config.toml
n_layer = 14
d_shared_expert = 64
moe_layers = [0, 1, 2, 3, 4, 5, 6, 7, 8, 9, 10, 11, 12, 13]
balance_loss = 0.00517
router_bias = true
lr_router = 0.00225
tie_embeddings = false
optimizer = "adamw"
beta1 = 0.9
beta2 = 0.98
batch_tokens = [65536, 131072, 196608]
train_tokens = 409200000
Below are experts of layer 3 (counted from 0) of a mixture-of-experts language model. Rows are named router (the router's row for the expert), gate (a neuron's input weights, with its number), up (a neuron's input weights, with its number), down (a neuron's output weights, with its number) and show model dimensions 0-127. Each number is 128 + 32 x the weight over its row's rms, rounded and kept within 0 to 255. Numbers have three digits each.
Before each expert's rows: "gets" lists some tokens that make up at least twice as much of what it gets as of all text; "mostly gets" lists some tokens that are sent to it at least half of the time. This comes from a sample of Wikipedia text that the model never trained on. Tokens count by the router's weight.

# expert 6
gets: ".", " \"", ").", "\"", ".\"", "\"."
mostly gets: " album", " released", " War", " series", "ism", " School"
router:063139142106133142062124160121124130090145143104089126162099091132068087132124122145161136116117076096083104174102125080125130164107130157116089151135145205123120182131086113122144123144132178127111179147134153134126070118149173099108134100109104171132207137120156129070139194089122128126118139104115097125112114059122114099114165155070130167150171165074038106160098176118052078101115
gate0:158088127115164139086117022157160119134131041121095065153103140177164094154114156235092150124154089152185228113123088108108147132113103120140133116130123125096129166051127135143130149096125119147133135130089045158127078139141141132137083160135100124105118169176098074132140135163128141131120162109163129094134082164145157080143175119120100119151114144126131135146112166118090094147107
up0:141187167134077090101139114151088185117134170119208109110089133102119111133121065107126147123119148155166109104148138176133102132148157102099169177104128136165195063127173096130075123145101098098153125112106134123134148127131124109102142146077100108136089133148144168148093120120158125133124134124163138120162219171132182098091110144139124026147179077204149090137117203126086104158109
down0:134073122116126148126148060088139132153156105156139086136091108171192163147148164153129127158166121156139189030104134136147142138044170057133172115142144139147150112084082128115131146103109070185144135157123057113124079143137074175122122150165100167152149153149111108154150110142140142119111116112157110139118082161150183137113119102157117092085113201098146145125072164074068089120120
gate1:129130088127140201078185091110085094079104110070116171149142085104100089123133100163133091133110129156107094160136153135116113141091173161096095124153143138064129227161124152114151181174129082117126182135168164145100104080122179088096101123116105138163138128098174150118121163183128158163125120071106072123066117094146130124171171107160100099133080110062109124109087114106094088116115
up1:144093133137123080182082126076138087109180170148103134144120147157119196153146170132201139147105155158118212143149142122131097066125116131077151081113114088090144123099125134121147136175114140136105142118187142142154129128129169224164152126110160122186162049122090140160168144121111161142134141119133121119157164104058136073113132100120112044091190158107126166114114093105091102147124
down1:094204107094111132051175108123117117134104116133145178138143106121183032139089079098131089093120164070108136187129106042122157126143156075147113132132136118146125189090117164119167148094089135101179116154142093172113103091106113073110130100130072143120047135100124138097110137117151124165142097167132165114099122153165138096124117124105140128140098098167130168118041177136097109112109
gate2:154089136122143088124148085160209087100104109134157156111147145169161118090142087192132100089090093117098188120119110113154188132143092115145098094106121157126184146124078095167163104082155101118151137117148191172104145144136113105110117094132110098182187066168096186117129123135090140120114170104093143179132130117160113070114172127175101136169191166070128110074138094116057129106131
up2:046114159092141125094109095130134147189064102178153141092150122095138112139099113083112119090176152176147088187177134188186128138180150103129102108148148149151141082105134090130149148150096134132174073189115121116173139115134097122208136160113164132108146084124135140188106124166133100166089104076148135111117116139141122179101118099054120178106052126156131091150138145144147114164074
down2:166114092145125162095171104143134110109065121166194142177096155220094158098120085142128138122054153150090174166112196166161099082094109131137175145144137099149124127114103101104178093064109108141154132113157108134084155137089164152108094079085152088133120116115088159107128101127130129050129154084086119129144103053097110124172154109100167096159161165100089105120084142170110130148139
gate3:116099132113176136065110084155105111066122156098122129158150139103143120124123176144124100132143096109136127098143126125136099135117140131129047177164130163135146156081074133123196178135135130161070116088107141185136129154132189116181107175151185154167158106114129172102072169137141148117147082147143130099165066176135127136127130121123168145108145101163152067148118251143147088064099
up3:093122124121149115098184102170133165119041090146133109111113169180104197114157086115101100130169143092115150144105125151111089132139133123116132191154137105054146142116097137157108143145139124096143149071143102158123087134190134110180174137092078160139148140113127093109150124179151125163109106033136140125168089149124142059162125102151119122100065110128053187165082097120129091133063
down3:099154182124099125130106154168137118135117123124132146124129190150094163189091177111134119131133081142185129097182117046136148157107187126152123106073071199120152129141132130168165122078071134177067125099157150123147136119132124207109146103146160088060124075125104124047143088162128164079099137114101146146088189110113187152104129128111170119078117132142154096114137127163124145138174
gate4:153099155153123167147148090129142119143160154129121095129160130106116105143142134096204065129125142116123119098094075107054115132131119155213127093118162120083132107080083171119126181112132105150078144123114144162169157123133085114154067147143123100126094127190133102124158162113136118088109093160145152105115069116054051034146143162134237114148165166117151106099140122118129111103135
up4:045190151087122133138182142108087098086142177088138127147176106096111083106193120077168126135149062138108120106086162123144108188099119144132150054112147133101124131171124120105127106114143157103103138141189155103141135111147126114093122121071070157101153143092168145097174147153152149105149140102072135136090134070124092107201120194071120151108119145087097110142064159155184116128130
down4:121127124063106104142097123153138157079090081135146151100029144163149138109108121118070148140146131116163116151186164213172145182145114173068109136141126100140158154169187118131162093176104126136164122136130110154113083164092166156138134114116113151167131127107124172141098116132150220162139149087126127107091134105164203200134126147113095139146143068131139115193147108150117181096155
gate5:121083133102154193088139169119140127122142143130065158140174116105148143147114135169127093110076167128130166089151104155082096098127086152089097091151148146142057090153126176168092119102122119105157113164126184115076099156131121101133091079134148147176153118141146136085076121087150167168098143156103142153125156106090096126158049162074124196095182154143146101115161118117149156025168
up5:153144126151138137089132161151167121170193125107119125162175075192101188151134133174140116154066123139111098130117096107034147112113100128151079109101168122123091123175120164104087111056132067097101102124111139088125146106136151125083143093070148139065141145157139106116112159083168100199141151178129153127160182095175145138166125149142171142095147144053112154130181113134162177131138
down5:112134110179100209127120109077110148136102122129152137135098188146175142127158158132083170120165155138091069092088192127146095070094140156078162149102117143102119079127138098130137181167081114154110142141181108085154136130153144198127058159190109156108187155105165168154167103144166136159116118113198095154121101117132128078045114183120087146109108101129155126142148117102141142110098
gate6:087184106093196079093103140150058144162127162183096091114115114091190134148119106099122152084132167115123131081146146190142136125138135056097142111100068121061096098150150154122166106144115150124130082087088101136156108176105173110118138095119130106094126123160096182182072161124110177099133176164080098132158126163129156114112149102094111184118183066130118142117114124061100126107152
up6:121132201171085129194102128131147141131055121097158237119100154125140129125139130142109126129066059113133117097154077130192144085102168123118177060096118130114125141095200124148137133111176143138086165119143150138131136113095081148131081206087164126193119131120150141138147114173135083102098126082188132142119153185088175169105152133146146135117111096148134098095132101147153141097111
down6:098104150115117116163143098124129090112097092105172133161110142103148147170148101140053117187124121141119117130170089130130143104083125189149172178160096137085127140120167137107063152106155121142122096137206159143103132123114088123097122200132068137147118101105133105154148136173097047145113118079158077169157104142055137085179154149117179143222094088138132105115199134155149150133144
gate7:077080127121137120088161099072160139079101157193170080151133124120133157206168171173129177113093127115143134162149096141130145158157091127125142129160135102113096096158099115125100162125129103140134107134093102108134100110118101046138126134139109147123121124126064144159171151167157145158108126175166117123154081066084158091113121152169255126109148173095158170117121074201133115145135
up7:135113114144109140186075130127174082139112161137125138082063125118167152099163105145120136103187153092089092019146160164177125067156155079115138084104080114159165122127155134172134180097129139106161188108137176157113162172136095170143119103102164110151104119104119158145107135108132133149072150132115131087104154143111126172081101095163087067134115099086089130080118100089199156150099
down7:074079144117107088173098095096135110130097184158163078147145126122161156166124182137120157071113128159115140110143149158114077093165126160116161157183094079097083114117101100182145155170125091144152107130209127092115114085122075126174149078168090159124118089138196183090123095150198151189145106136156136150081138123147129122129105109146137101125099153116141167093122093128169108214153

# expert 4
gets: " |", "\n", "-", "|", ":", " ("
mostly gets: " |", "|", "===", "==", "°", "′"
router:152131060125146141099121087151154159158092143190119127092123119149133123138099134153094125089124148095144152142158174129143149131231089126129196186166099116161075156173155123167062155125135153056126082123130098158066109111178141167130179118138187048123082177141085124088122104103109206147145180127148133161129133145150159147131149136151145132102109137148148164094095085131124153170136
gate0:153154085086173086130108159127151112151109114101077084165098180153137148205127091116096182164102139144107139134113146161114161105185156109123120167122113149149124131070122159160130174071152095127181135055114123170108110138095099107134148159152136101157114172055142107223079111182166158136131095108137131179122105176078123105147092097100145155162147140107064120150141120101069093134095
up0:115086135078071111120187151069101149184119098122132091065146164091086131092151143121122079071128132163149125201103124109106128135160173135079128108144176096122127153153082142102153119086145080129126116102139151191135120117155160117098149135163131135102142140154147123138144108138107141140074063136157135081164080115096111114213142091072154117108081108201090134091063083141160188111142
down0:082125137068113118109206112124118086102123128188130047146150153117172172118105141191149102053161155157194146075080145194144105051131125068178115123120131108111100121154200135128162168093116070177104147146140094155140138124142124133134149136130148128102127115122105170131167149140179157094080123139145106113141177128115043140157147070103094138127077130166133131133114105138102100120113
gate1:159113166104133123087096109210170115100122101075169115115136154138139150118150160156071120089136177143082143150106046135153147139125127102139133133146179041056130121087148114083093125128180050132109113130158077133144161092090055132139096107114185094132093133143102106118111096169169105139100100149171166177098156169145141072185151102113135129133124110138098109117153093151100172087147
up1:112133158175161129123093131149150162187139155236151175136188160126152150131113156063101099153142112146138131157148170139153163115129124106080188118135133126133171119123143145167153115069126108117130108186145166205129106109110124134078123130121151111141124153070110052130167131142127138142085149138143173082124106157138063127132061103163124087128129132095138125169174126211190084106181
down1:208108140131166123188162165070161128146148096173047139118156132095064129166162138121105139113161130135136107113105154102164135133142130178101068137178159156131118138141088088107173146132106192148079093118147114092113123111141168182124052167134084148170196127142168103135094097120093103035104108121120124077081148116101132112137147119124166106127114097168167104135124167098138166073126
gate2:054130137130114148104126117151187114107140102067031137138106130114134108109143122102085111098102139107072093105122094126135201131106157112138096106105103173129129163109135120116161195071122117150135155139201160141205110169117109093096121137079040115174132141132113088128132134131088147136123164100119106096089135093120105103118167065151152212141147104110139130167133177147118130045150
up2:123149125194143126103192104186171147181170122141093082166045194185131143122079070187135141124142165095095135137175109157112099074139143128110115162090157090126103123125072136132093171092148111141197087162118155164131067093151073130113127167135151060080066169140127104128135100126157129125138158157137130101124163174120140109117098111149102134113114106113169142080127119174102144090156
down2:170187130139137100090123149138145132115068129123057103120181156152159144069099138146149181124120199128105106187116046080116149118114149184072130185106151181128132171093119103106134158156130161142134119167112063180130096112158100182124130166126134114156077206141089097100152123090171124154113097141168121117090148135143079178162136092087099150114132152112123168147090128156140078092145
gate3:152086136130106122149094188148105106160135198090054119139110111070148134207091131135201112117098085139082130129127084118145154085114128144102110103098201069124184171118145064150107176092133148144086179099115122119116089143182081108109112125154087120138150143073104157126127161212136099123190118127137107131119177127114126071128128109147112146168082107115133093115136143099123156135062
up3:150078063164110101191177114145138126201151109159118162101086132129138171162119147103119124132113096131103109105133111157102135050162168122121151139065120101132126133156131074123067151167148169159137121085135105143118128096157107101086121104150144057121073152104136102157141078119143118087132151165139146176189158138129226168124097083147164190099099110146163143065098110087131152158092
down3:131102142129127112077155117096134149142126167139100153114144150168133112119141181176118105188153113161102126087122046118108161141161145135148132125108175167168091072116127088147115150149130167117142171138247089180098136140139148046157157106124088082137031186131150146117136108104175091143174156114095137144142142109190062147105121081120124174131132133149126139132146109158075134082122
gate4:087147125102116146093167069121092115112139110107138147137107160065139139193124150132135129106087040096149098110104080098131118140115169097135132141173128149153137186112056146072114128130104158123172132151151061164135080128134100079086205189164066144087167095081151108138184143133129147157179137153156094085088123148100086095115133106119138098115067154135126149145185175095131100108127
up4:105117155102159135078134167099162093075106071066105142139137079106170131122107138103144089172099128149113132142068146116051127076074107145070093120100168137172168150119129084146128125123137113164123146096098105109170084133159112133136077159104125127170184161124165130131096126136145130155097138070062112146103127066138121118219201113085128099102150143077149148154049164126135094116129
down4:097168100138146155160148105100110091097136153070173116076138109152083085156151112170140139169119069128084113129122148122135108095081119063103145118132101123079149161138122116131130178120157085127106166138133125109140114079101163067140129188139195131148201183070209110130176126186154063085139097153132133132131110114095153094154118161124127148166129196133176131107150165102197086144142
gate5:169154142103134126150157120093152155093146075140107152141144124099105101165089120130162071128101072094125053117139155112138168177132179141117128098141108087127138167139118099125158174078149168128061120132149068143119191120120126123124128122137127114125185133098100132091241112199105146098060122107138112150084156186128129069157097115114093106111214160130104102173139143148120114122192
up5:118152166108122059106091089086078081141143086130148158141193111106162053112110152096197095120095125125173079159099137124180157104110101132144119086164127163142139169173145170145192123120092080162101159185144100102142127095057181140073143131108134131085143099108151150135075128154110073133132126192124121090158098101109175172172154148098111119145074133126159118140166117169093137141100
down5:139098153135121164111193173136061134102113138109160071136188131093089198142115073098108103133104071141142133173082146146125114129125160130170129093149106107148188157094117147095136116179143157139136162119178174139083137117087132130125127100080165159178143041101153150143136142097174142172141117080123052132129128104131091105047150180100139153136152134120192166106132124107104200127133
gate6:063169216166095130128123150131124107142142143133102145171162129128111129170128176057154155112163123128129117145115118137161156150135115127095136112152122089091135188122111106103124071167085187204072143124126121144135172099110166117084086072135050154167108135136105109093172135133180168091128128118113147087119136083121117111130102133145164105253193132118100121161088116122147144144092
up6:135139124126106115116176227128136105143143132150055140173108152113169114150133183178130130129146107098077143189136120103121189143174139144075171170198144105145098155109133101137095111164116158147112143116100129117105122181168114146169159097125145139152102131182085073160129129106136192106126120088153145126084033128157190148114133068127167097161171149141101109143149117142069135152060
down6:152162088173134099123169120114157118091082131126176173090132098161142146105112121148139137147128137074158076113115146161136117090182151146108195129118133123114105157034191151111091062161178175133101094074072141141120109101156144127099132150144170119141143153132113117175152123179088123150173159104090112143156166091143092141192121118089113155135099178126079176102080114082053139156075
gate7:157127065134118144152174127093106111103124079059074156176161153188160146112120132115083135101086114146126159146134132147088120102101143098128151127141093111126189148057153190173123128084137140149179118072188099143163171170066106130147126100126130090213085119093157103094145109101127103144140106171137134173104128120088130148195165139130115181180165119060137130111075122132102107115166
up7:144159134096103110174121092102120116111192112107042104134145092153150102112156107149145111125114178134087060113146124165137068226116133130131088133134139109122143107129176156160116151144085119143120129093103040089157137186098146168168108100186118116115131147158086187146102089120201064171114079080114166110118105101108128155154164184140090151088155116114150125105098165111119098103110
down7:150143115114153097152066125171126074118150113085182107187110162097115158104117126157157115163142104138151078124178152098126126142147070134179078151167114161099092098162126130116114102156194197117108166115117147132163096107133128124099157119105139186080092134101127206175106090088141145155043127116148120098141074129132135060075110174090145119078153102134060169134090154148159093124118

# expert 3
gets: ",", " of", " in", " and", " was", " as"
mostly gets: ",", " as", " on", " is", " was", " that"
router:195063099136103116112121142103102148113147077110153109143132151123171126106198114103170106163182200133151103081120078122119110106066130147143095112153176086061169139078102122146142177146164076153131136145054101131128110152151139143172102113101160133144040076168122112114140159132161075144151123085129142137100156147083134129179134088197171093077114140182143128103129110159129142125151
gate0:131125133138178146087103138116099117143121142114097106175081137052171089178099138138146151074114081073161102142175081142191101140089109107139179121065090099147182076124072123150144077147174093140205076151110211085137112112107143115116138133107119120133127123130121091144170165165077149114048117118112061135123175094171104139144154138085124145154119158131131175135133106125135168110147
up0:074161122109136112148155200095093119086064144147166146128114113169168175124135068109112093113161134155147126160099163121099167149161153106136163159161129133154083087123157153138165088168152096158116102125137083163121080117142136145125198111147161151064170142112144173134074131145118055168124151159104131154181203123110106083129147095045096116070121115095064109170133140142099169103127
down0:071158117112118073071142098107105139165125125183101162130140131130171052123136138137130107111089114141136079131189109195120124171173101061112122117139152153169153121143082024180165145121137050146146122117182137098152132141110159136113116075138105035132173100132121136160162172152156129158108168163158129146170134085107125107130142133108139142145120186099089150150135139158068171135098
gate1:137140060080111019130165169131132134082199110096104105151137152166113158115055142114118128116118136185138128127078176121087117127145142131124149123164146138102151146121134142092165151180074128154149082140088132121131153148113165101129114135133132138157115183102143105120052147175110158084116127139135158195082129117196143126139127117203121091128124056083148138061099099133151193117096
up1:093173107101170094116144118117133088087157155120117108117151052176086153106124133141102095090138105110162130144155175111049145117155079138127129084135095148122136142108111135127155093135139119115092148133119121092140169050115090131139100079130109139134186099132121136124146117125125095107160128195123112192136155092168060110169155180153137133151191183008181093140138149158138076174151
down1:152077131177115168141141158157133144113109120113188158131117119120147089106093151051094155097122163131165119137092067081156085157085161164161118155135103103110166124147093189081169135121086122101193082142032170136170150120151096098134073131110125124085145165120118131133084135155111168114126072167071201120102135158145133163119109127172124074108087090148101132100167122158169166100104
gate2:152083092097098111122203200140162131164081112140126068099197168145098145091142154094152147089138141116121150149083113151135153141160164120073176175135104101142132133143067156142112161086113185178158106033109136214152062123136120074151080171135113164101116162166157105146131123094102111144158100104138102116121117137094156086097131126159174173109122110106125100158106150135120094139168
up2:121096119115164183151123122097032152146127090134122130118111147132115141151146113121104182137111104127115113168171141135144123078165083126137120132133106136139110112093191129191072167071096109099091155110147136057156135116140108123125138140115115135153138190140087123153074097120125160125031048086154129127149052106063107122093086104104133175048132105157168171159127104089135161123096
down2:088097105077160153103155129131098155191182147122135087061096147138174128162118108122082113115078101142113066138137161115126186064178084028146145104154074198160166139127120120126128138132131148116139154101139140177120144099102126089123128169099086140127113157182137158127103128134151142068129038084140154102140095162162101094087117115065101133160108127177161151122127157143163155112165
gate3:106165151177156145114127093106172078170099088131153093112185116157134114145137139182137078151119103147092185125182112154171129140107111095180161143111117094188115123134125070133119125146172040144135129161145218153109089182114119154104127155127122097110098189114168113148168172110169115143164149142124102159127135137088155101090106156139099137166118077067078131150093104082063099090170
up3:142120129122124119128071155170161137130094137124167126178099116082133068137152112115183111166159061139097081120114143128162122130126122141144128114090098161109104125109143074132163209129173109128072205125100133131147107195089156158099120141139186088124165098121167178128098075118048120113129134153090075130037161101127125175119173147138103122144128129135132031114109143108102076101125
down3:156109122147118080166163127116151122115155088121133170114149201108139124124113134098155126091091105182128086082072132084118119149169104182085133170106078140177109047144147129131129157099163172141109079166116177128130145095095197161160128116154100147114157155209141152094078135081134119137145139107117129129053187122103137155111101102178136109167124079154154147172110062136121202101116
gate4:082120090173123125128191107164160088094107111185158112087106150121155118122141144129087124116179170091088134149133164141110130100177116084162142211132135103117098111102139169127097115135118083173111111098143159129157122110172072112195187077121127047111157109134104076102117102171099189085140125161184165115118106145141108100167122132109127074101087158136137135171143156213094161083142
up4:096158065084168161177140090132103143140102178027094166175110091110142115143100112114128120118148132085141118150157122122093140104143114142120141121053085217156131098093076136149119118089155156114100182179121137167125107142107095112166098120143104124169171150099121136119136143120104081105118061134083068094125116131114101088086185099115163153144158093043152083132146155138141085163156
down4:147053101133105073153175146150080147169118142070158185173172063139180122088091115096083118129134104142109080189125125088148141135156111045139163159118140164108137116120146119123141159140105107105189109115137143199124115146113127172083145118175169124135138183168054087091129127144125128116154114114124123141151179143120038176091124168101119105135123141128057122111094097163097134107112
gate5:144176144139110098119138091128139118192134125117109105189107111184159171137150118122114166116097118121111129151156145202084141120156098120088129139127142130086132155077138117136108128091179090126160103066131186124135059230106137148127132141128088112175111171124162114103155216141174105123147129064089124122114186139138168088104143120127156166108159140069174171116125102126121054054116
up5:141130207113104150105124120114100149108134119177113113135043129151191114172063213136167143144139157098130097090119175141127156149147135130126117106151141152102134148134120094127127108125096050084109150123140131106128130204110153159134154102089124103208128128128154128074111127143218156127099135070145139150054164078135103123079148083199125084107087150116147149109121140070127145137082
down5:133129148134119136183125055135106125120181141141127159089114159151144148131130130105182090152200119192038134118107155083120106074172089249130096101126150150125100079099145112160147164110129088130126115125140125103140122138167110094108115098157129159101135141195140103150132107085151115117130148094185148151120137102052115108124108174098122136099087149160160077204121069093119148106154
gate6:133121122109168151113169125124169130107132130146071097138104117139114114178157087126122143170122121138148083173069089123047135155142165128075160079127162076108123125102072098114090140107082124177132181137123177075155059115073119120143121140113110084077122171113164079134080189130110121091155134101127116130125098130130188134029114091107124156071126073076119117127148179140109157168159
up6:114142186142124055073085076155125147113088105166152174082089163078172108177143144142149099135146134149085132134104155134213079107159139126125156134136159156127101129142159076147154159131145146108135093053130120087103160153149191120093185153160188182169146099133151188122151084128108102185129119149125148124208107110141119161107134137115105135127108141173110110110083152105079058148118
down6:130119112128100148106116093115074145186162097141056159178072130134168092147120124173117122156158138137164138094099164105110124098103075082085156138140147100101094134113124144050130211138137138091136109093120098135104136103096064133122100045111109081139181154081151140168139133185160102121088159145152123095147112113112149153100077101105096043092079139124157099050131139107132143135087
gate7:133126117133099159103195088119172168138159109194061131092116142050119101118120156153142156075190154082113149155140109115107145159147148150044112094137124113126154115146092134127103096053079104151096114206129105164133182131112086142085138151037121084108167127125100124122171166139145158062133157112112117105135150137120085091161152110156131133104183189103119103147160143121115103173147
up7:102139163137143135083089155144111158152166174185101106127127021134069074121108146107105142129129142093130143146133112122118161157112187129093153114144136131148155135225101174069105081132076116202186087179136134161153168061108163132073162098069089164079130121142118117122152159148149136142144169176154103140142124171141073144136101122137127098146126130162095132177144133164161126163113
down7:105119118074142123130137095161094146121103172095091090130171171130135145153097141107185146162166111095127118129129161146124137123234123177166133080105059127130093102095163173085146148123159088149108092101152101121140108131130173255115120162115084092149166134163086134089154103119160176060117142117102148165088164088128128112134131104123087120104113129146162163153089112119123132134084

# expert 7
gets: " the", " a", " and", " of", " to", " The"
mostly gets: " the", " a", " he", " it", " The", " an"
router:129134139149136122137182129113159125111107167152131102071084152128095132193099150160100139152099133078133102101191089150103166109147193168159107094132130092118143085147130100095180105134140073151168100121167158133083175200084114114124103155107087118160155189194123137186097116128180135077143071191124089094189125136081130113124084130150089124137171135141197067102135096132113125124133
gate0:140111076115149124171177065149124092064128147101101140120109119194082174114180103179079112128118142095062126128174126157096132150175119126124124152120089158088125111140167077146134141086172085157127115096141139098085091119115103051137178129089089092162146148095114115142121147134157065105173133148096144105156132131141158144098145074083134167144202125115128071090082161091118079072164
up0:110191119132141071131142127127113092137118148148124144188147107141182104135106171130176116082084102197157126149128084180117063104073090090118138117129130137109162186102149176132111146108122117143148130186056136161183120195105129147131167112195149130152061086133191112137161130162106165175099167099220136147113154149166156154147131166120157154146095128137099140110100129144162097138079
down0:116088077136124173119146116124143112072191140086168128159133132223146146094181108157141146104161146131094158174175081198171116161103156053130072176141115174115127112095146081098167150164105093118146137122122116129114098110148136071141120142133145080081163139095169095112113179145116087100168118111087194088170141147088100125135117077119118134158173091115115124123080121140159081103180
gate1:136120154140120088093120009167146053091092162118116127094107151146147131138164147116096161091110129061114177116073130143124141158084080120118169081070055086133114160091077137118079154149131110137109138140136111139112092109126174079163106123132190085129137043163106125130125118119142141111121139093115114125116140128118157099137181101136125204117116119083106114182112135180126100062148
up1:096062058083090190110043195126138208158132090128133112161135139125175097166122097077145139090167126145104115140148192154131182092182162098129072189149166185150110144143130125143145121117142122104144113134130113147197125152074110147115147127103103109137124114103154142189097132127119073159170152111149139152108084097108143121156122155082127125117153168150168086115097141065120149153178
down1:129115124110129183122088137147095097103115062087131108168134105130105121187155129117150121103102107112158126148193113178119104087185116116112143136105165112182229154032128079184175125181136149098116168107096148175092139144089106077080119156122163116136133137072105120161092136180108153123163150161105142130114133108146097087140138146116155137174138095110185079123094085097100075076128
gate2:133125101093148117094185095127168100106097112126106126102126175112070120147137181129167214103077128147116147196177198133067135149107144144180121122171133139152114151192088172125145155113077075154144177107113179179115122139103074143045115148087138121146180123119117128146108174111184134119141114150130102127128157104113169136156163099142131115107116169127156159106149155153124036073121
up2:175080105142160142128070144127079121108087088132166152182160061089156125127146078154100080166121117107100103093076103110159159117107149121122127157167134189151185093134115086115161203128142129155111129124105111082089127124068126120153093080106155098114096157142104116097206163103052113168056093122149119131140123124145156167129111206183127114163123090119115135167129145187145136154135
down2:157120149140106097119162121128066084131131110162110149140151163135175111148096137213130127089106156118131143121115123085075134165155098093146169185113134110125087094132117060066121063146163156159143119127161084052137177130168125070149180075175181171139140069185121071109139125101113122164127157122127138147116151064147089120130144114114064116153119084143099091145158140153135188173114
gate3:151133115128126182135167086156143118132136203171112131097117154150098135113156105100100109093166134166151135129134093144122145119119157147146147168141102062082106152138093087113082042128054137104176115173149094098072143140155121083144140149099065122133097149134119141134127163176190146171124191049142144135127153111118077196114139099155115094061175127096133130102097114150172149137052
up3:129172141152072132182154153118114124116125150166177081079199079128087178114143177072120155088095108130113136154118077083121123148124168119129057123150154110163133146116150152124092133134150136142135086129137131138139126079168105148138223147097051149143141103121098086122213135123099196154146183138148174145176131176122162148173137146163123095083091123136106156135172085169109141086123
down3:154052146166129206073149146126109124100119132151072129157095217133139095107215107146091138099108146150129135139098105146119135103105105196141160142111111148084178117121159129090120164064072127053110096148204129130113129138127120134099122169093192130132100166124093105093114151119148107102157144049121150136136148057086139133136100151170092108115113164138112127100089148125120183136092
gate4:081130096093142198110127134153117132086084141178120130091097097115156092171150118157091064080105123149174128201115066146085146134143101145059102111187059093120149136135070043124128153101111123129148142124140132170066122120133152102157156153136151155187116123132132107134116170135141136190158154155140124131080126129126122157116217158192156102117143089178129114110112146179129149086096
up4:161100137117123163170186153127158126141126085177064165121168095143081177146133097143117141188144128171147142119179111133112117133146148097147136147102137135139119104167183075111139111124117179176100126161076090070153165088111139140133133151131199089140093181095080072159180102091084095106149104119140138121164143158136106125135117046155163074154163129055097149130158173067162113166133
down4:127168136040175170144130134138171110127143182165117137120084113153145182120145096107162124101086130176130157151169112224126085088109082060148106121111125180154109140150084113108149099163116139136109085128110099133166117107140209168127104149142148139097191099162100115116072179180139151132047118137148186103095141110137073145102114097150127132146173122107096113119163174111156074120126
gate5:124121164140144132124131143127120068103127136127101134059086147143094094147098112113095119085091145121132160091182122175099128130148176123124143127150054174126157120199160155147139122145123114125133066153188131146095149137225059114063127145071188143166135189111116059112176196119153158138173138130152108135118119103106113174127132156100174072124117142114166099078156091094120149172128
up5:085128094127116151089123111125149169150131120154145120172137066127223162124175108128128186134087098180090119144152113100120167145078118120099158101156134148144100144102119100095154100131123129127104172161106110136171184182125148161141147109086114105049116094093142162152093124152111139104093145142177122154211185106097122105160157126107135137081124174113118129127037088228106140099090
down5:156096109117096115144065136049151144100154119092105145066133136134092136173089113148093206127129134122127118170088099148139119187119141062161158168058130147151136123116085138119074138118129158164154151164060104142153156140164166163136102121098119157099129136157141143138090116087075082193119051200059129133115144147217108162129131122116107152119178100101112145131139144115147110111167
gate6:100092217161164085168107080072115044164160143168146105126201108082131193170075118135096123102092109130129156124129141123138113133134094126134155108082123171116110158149141181107148122127176125093143090151130083173131177156138122138088133117115131114098149107133118108123146194131116105152086143124164155164115181084149151133157139190167114141137106165150122208070121086203114103090106
up6:152134154145127110074109159131147105113119148192144157078170134140153145120116104133129157093119173153103209049077116094073073127157129171128090150168082120142125189102110120095128188137137135112198116127125088171127130115102088112119110200153111084099091092163104123181173118101212077169083084132092089093135107114102123101141124092164159147089134136142093107125095148156125180115139
down6:167140138173107151107119166062159159178101106136166116148106112133132080086110146103117132174139187096159098155132125147179129141080173022167164132123145131152141084166097126149113169144055131099140123096085089144104099106147147111122113142146201176075113125144121111078056137148155152106173121146147150130101166151103162121145180071095089199159135112146110132086170121129155075113113
gate7:132126062098145083192123125148134132091062121173092117157096181125129102208058117077118065086096105079100101144073107125131176132147163098157137096069124105134170120087114120130135120139154097139153112095100133068107177141135162122109160149077176124163144131102115131142150121115105186152097128188096133162039155148149110143137145192095134117127150109157145114149132130071078104113085
up7:078078107138175137176085123089204089156148146171190081097113134162114092146094176133214141093154082095140122157110110106147114159143119098125128141141169148148090136056136171183137190119073170132128148171116063116127127162140102154113162112151128137128157103135095094158100141022099138156080106143104147139154141142156130168138144107117170153080144140143166104167139098174159119121105
down7:139118174109116126100125097114105127152146113118112148096120150122134113113120169146156097119125083123153123135099158123113189123166149089097157118127154185122150165197094093137087124131151193129117082121089170105116199119203101245157145080158160114140107126112129146098120087139153147106203179143120175162113148116145151168127117139184190161076144101107089136104124048086104144178159